{"n_layer": 20, "d_model": 256, "n_experts": 48, "experts_per_token": 3, "d_expert": 64, "d_shared_expert": 128, "activation": "squared_relu", "moe_layers": [0, 1, 2, 3, 4, 5, 6, 7, 8, 9, 10, 11, 12, 13, 14, 15, 16, 17, 18, 19], "router_score": "sigmoid", "normalize_top_k": true, "routed_scale": 1.0, "balance_loss": 0.000119, "balance_bias": true, "init_std_router": 0.00638, "lr_router": 0.000981, "vocab_size": 8192, "norm": "rmsnorm", "norm_eps": 1e-05, "tie_embeddings": "early", "optimizer": "adamw", "lr": 0.000682, "beta1": 0.95, "beta2": 0.95, "batch_tokens": 32768, "seq_len": 512, "train_tokens": 296600000, "steps": 9052, "dataset": "wikipedia_en"}
Below are experts of layer 17 (counted from 0) of a mixture-of-experts language model. Rows are named router (the router's row for the expert), up (a neuron's input weights, with its number), down (a neuron's output weights, with its number) and show model dimensions 0-255. Each number is 128 + 24 x the weight over its row's rms, rounded and kept within 0 to 255.
Before each expert's rows: "gets" lists some tokens that make up at least twice as much of what it gets as of all text; "mostly gets" lists some tokens that are sent to it at least half of the time. This comes from a sample of Wikipedia text that the model never trained on. Tokens count by the router's weight.

# expert 47
gets: "0", " m", "3", "5", "6", "}"
mostly gets: " km", " Coordinates", "า", " Born", " Label", "в"
router [138 100 122  55 120 152 182 127 132 109 110  87  70 102  83 106 137 101 151 130 148 137 159 143 142 125 140 146 125 102 113 126  89 115  97 114 154  93 148 122 116  99 150 138 162 102 146 124 111 111 139 155 179 100 136  95 100 133 149 131 144 112 143 156 134 131 158 155 119 143 124 170 140  88 115 111 125 185 114 116 119 121 100 195 100 170 136 125  71 147  76 152 100 150 100 175 126 146 151 124 134 146 118 145 120 154 126 160 162 120 138 147 173 108 139 149 128 135  94 133 156 120 129 168  76 141 153 119 143 115 113  88 100  96 152 106 171 147 114 123 138 145  70 122 118  89 150 123 138 158 166  96 139 120 110 123 103 135 102 153 141 157  75 117 150 113 119  79 146 156 111 129 135 137 133 109 143 121 159 113 126 113 134 118 129 121 121 164 126 147 123 120 114  63 134 114 121 159 152 130 135 131 137 137 119 116 126 149 115 139 121 105 132 114 102 133 138 128 158 106 144 133 114  91 119 108  98 102 140 128 108 105  67  74 113 149 120 106 140 131 135 145 108 140  89 127 128 119 125  82 122 104 131 109 106  99]
up0 [146  95 151 127 134 165 159 149 119 136 102 132 114 152  94  85 105 173  97  80  92 131 110 158 133 128 103 111 142 110 102 129 107 118 131 115 150 151 124 109 162 177 131 165 125 124 120 129  98 144 126 179  94 170 117 120 145 130 165 157 133  90 121 145 152 171 163  84 120 135 128 148 102 120 112 151 125 138 109 139 149 101 117 169 142 136 214 130 100 136 151 139 126 126 115 145 105 129 125 106 119 170 109  96 138 148 111 130 155 106  99 109 148 163  95 135 115 127 105 117 115 131 130 135  99 135 129 152 174 110 120 173 116 158 145 139 149 181 128 125 168 141  91 139 128  96 177 133 127 138 132 109 162 110  99 152 131 118 146 135 122 123 130 130 140 146 146 102 176  96 139  97 183 143 121 115 114 195 113 121 119 103 126 130 127 109 139 119 102 113 138 132 117 120 166 119 109 131 131 114 155 134  99 125 148 119  89 162 156 120  91 150 112 115 111  89 125 150 158  90 104 154 121 133  88 184 118 123 124 116 143  85 102 146 123 102 162 107 177 129 116 117 124 110 140 140 119  70  88 114 136 108 105 160 140 172]
down0 [ 95  84 148 145  92 146 160 123 121  93 134 121 120 129  40 121 136 143 150 151 116 130 159 149 131 105 139 133 142 116 121 133 125  99 124 160  84 120 163 116 118 138 121 192 143 143 133 124 128 131 118 138 143 143 132 178 118 113 131 108 158 101 114 129 171 169 161 121 130 122 109 126 103 102  85  95  96 129 103 133 121 139  71 154 145 135 125 145 179 166 127 156 159 113 113 118 154 135 162  86 104 116 152 157 162 147 122 140 128 128 108 116  96 134 143 164 140 129 109 194 128 136 178 111 140 119 123 106  98 173 115 117 199 139 117 151 120 141 175 124 159 138 143 140 185 134 149 103 173 148  99 125 143 134 109 165 148 121  99 134 139 163 157 129 149 130 132 157 114 108 110 139 154 141 138 168 110 130 108 106 136  96 123 108 120 146  88 109 125 159 108  84 121 146 136 136 125 141 119 105 151 129 145 137 132 184 144 138 136 104 123 148 159 118 114 166 137 156 149 119 148 128 112 151 155  94 137 157 168 163 138 163 108 133 118 146 133 101  91 112 129 120 120 162 148 134  95 156 137 144 108 110 145 158 103 183]
up1 [ 98 134 157  97  61 110 139 136 136 115 142  74 100 135 123 150 116 111 125 134 164 141 164 120 137 149 133 102 159 150 127 156  98 161 145 114 104 131 115 146 122  77 120 154 155 101 142 174 107  90 147 134 142 139 177 144 137 111 149 135 132 174  95 149 112 127 175 128 106 156 108 135  87  74 172 102 146 133  79 125 145 119 118 137 136 170 165 127  83 185 142  83 135 116 143 162 156 159  85  78 113 116 133 138 104 121  97 159 151 123 145 143 135  88 138 151 156 119 103 113 112 110 123 143 115  78 135 140 125  93 125 159 153  97 137 155 138 140 161 149 153 129 109  91 154 123  97 113 132  99 128 132  96 115 149 123 136 143 103 157 130 141 110 144 143 158 109 167 121 118 110 117 111 121 125  98 155  84 119  93 163 148 131 116 165 137 138 173 123  97  88 118 126 121 106 138 128 113 105 155 113 125 102 141 128 113 155 108 157 132 132 115 131 127 152 152 124 120 141 112 132 163 152 166 144 158 120 115  71 120  59 148  88 117 140 117 127 118 147 135 113 130  95 178 141 128 109 113 162 135 102 113 126 116 147 154]
down1 [105 108 119 100 133 157 173 164 139 125  94 142 176 171 169  91 136 144 146 146 110 138 109 125 112 131 128 158 116 132 121  96 128  93 127 133 147 100 128 127  94 115 155 138 121 160  77 121 115 157 127 141  96 131 141 141 156 155 116  94  94 121  93 108  97 168 119 172 123 123  88 173 122 102 136 152 157 169 157 144 124 130 155 106 136 108 107 117 186  68 121 118 122 118 152 134 103 101 104 171 128  83 132 144 165  94 101 128 164 133 150 139 115 104 152 154 107 130  75 127 160 135 137 117 173 117 114  86 120 117 168 162  87  84 125 114 114 113 160 138 101 116 155 186 124 135  96 131 134 102 104 105 131 125  77 111 111 139  91 139 139 117 170 126 150 132 138 108 102 133 169 126 107 139 139 104  93  94 149 153 117 148 155 134 150 143 148 125 132 157 119 106 165 117 120  98 146 124 129  86 139 126 161 126  91 146  99 141  96 128  91 143 139 109 131 157 134 164 175 134 144 140 103 118 126 192 107 126 131 109 152 104 111 147 119 109  99 126 184 128 121 126 129 101 131 129 143 109 135 147  97 132 101 131 121 114]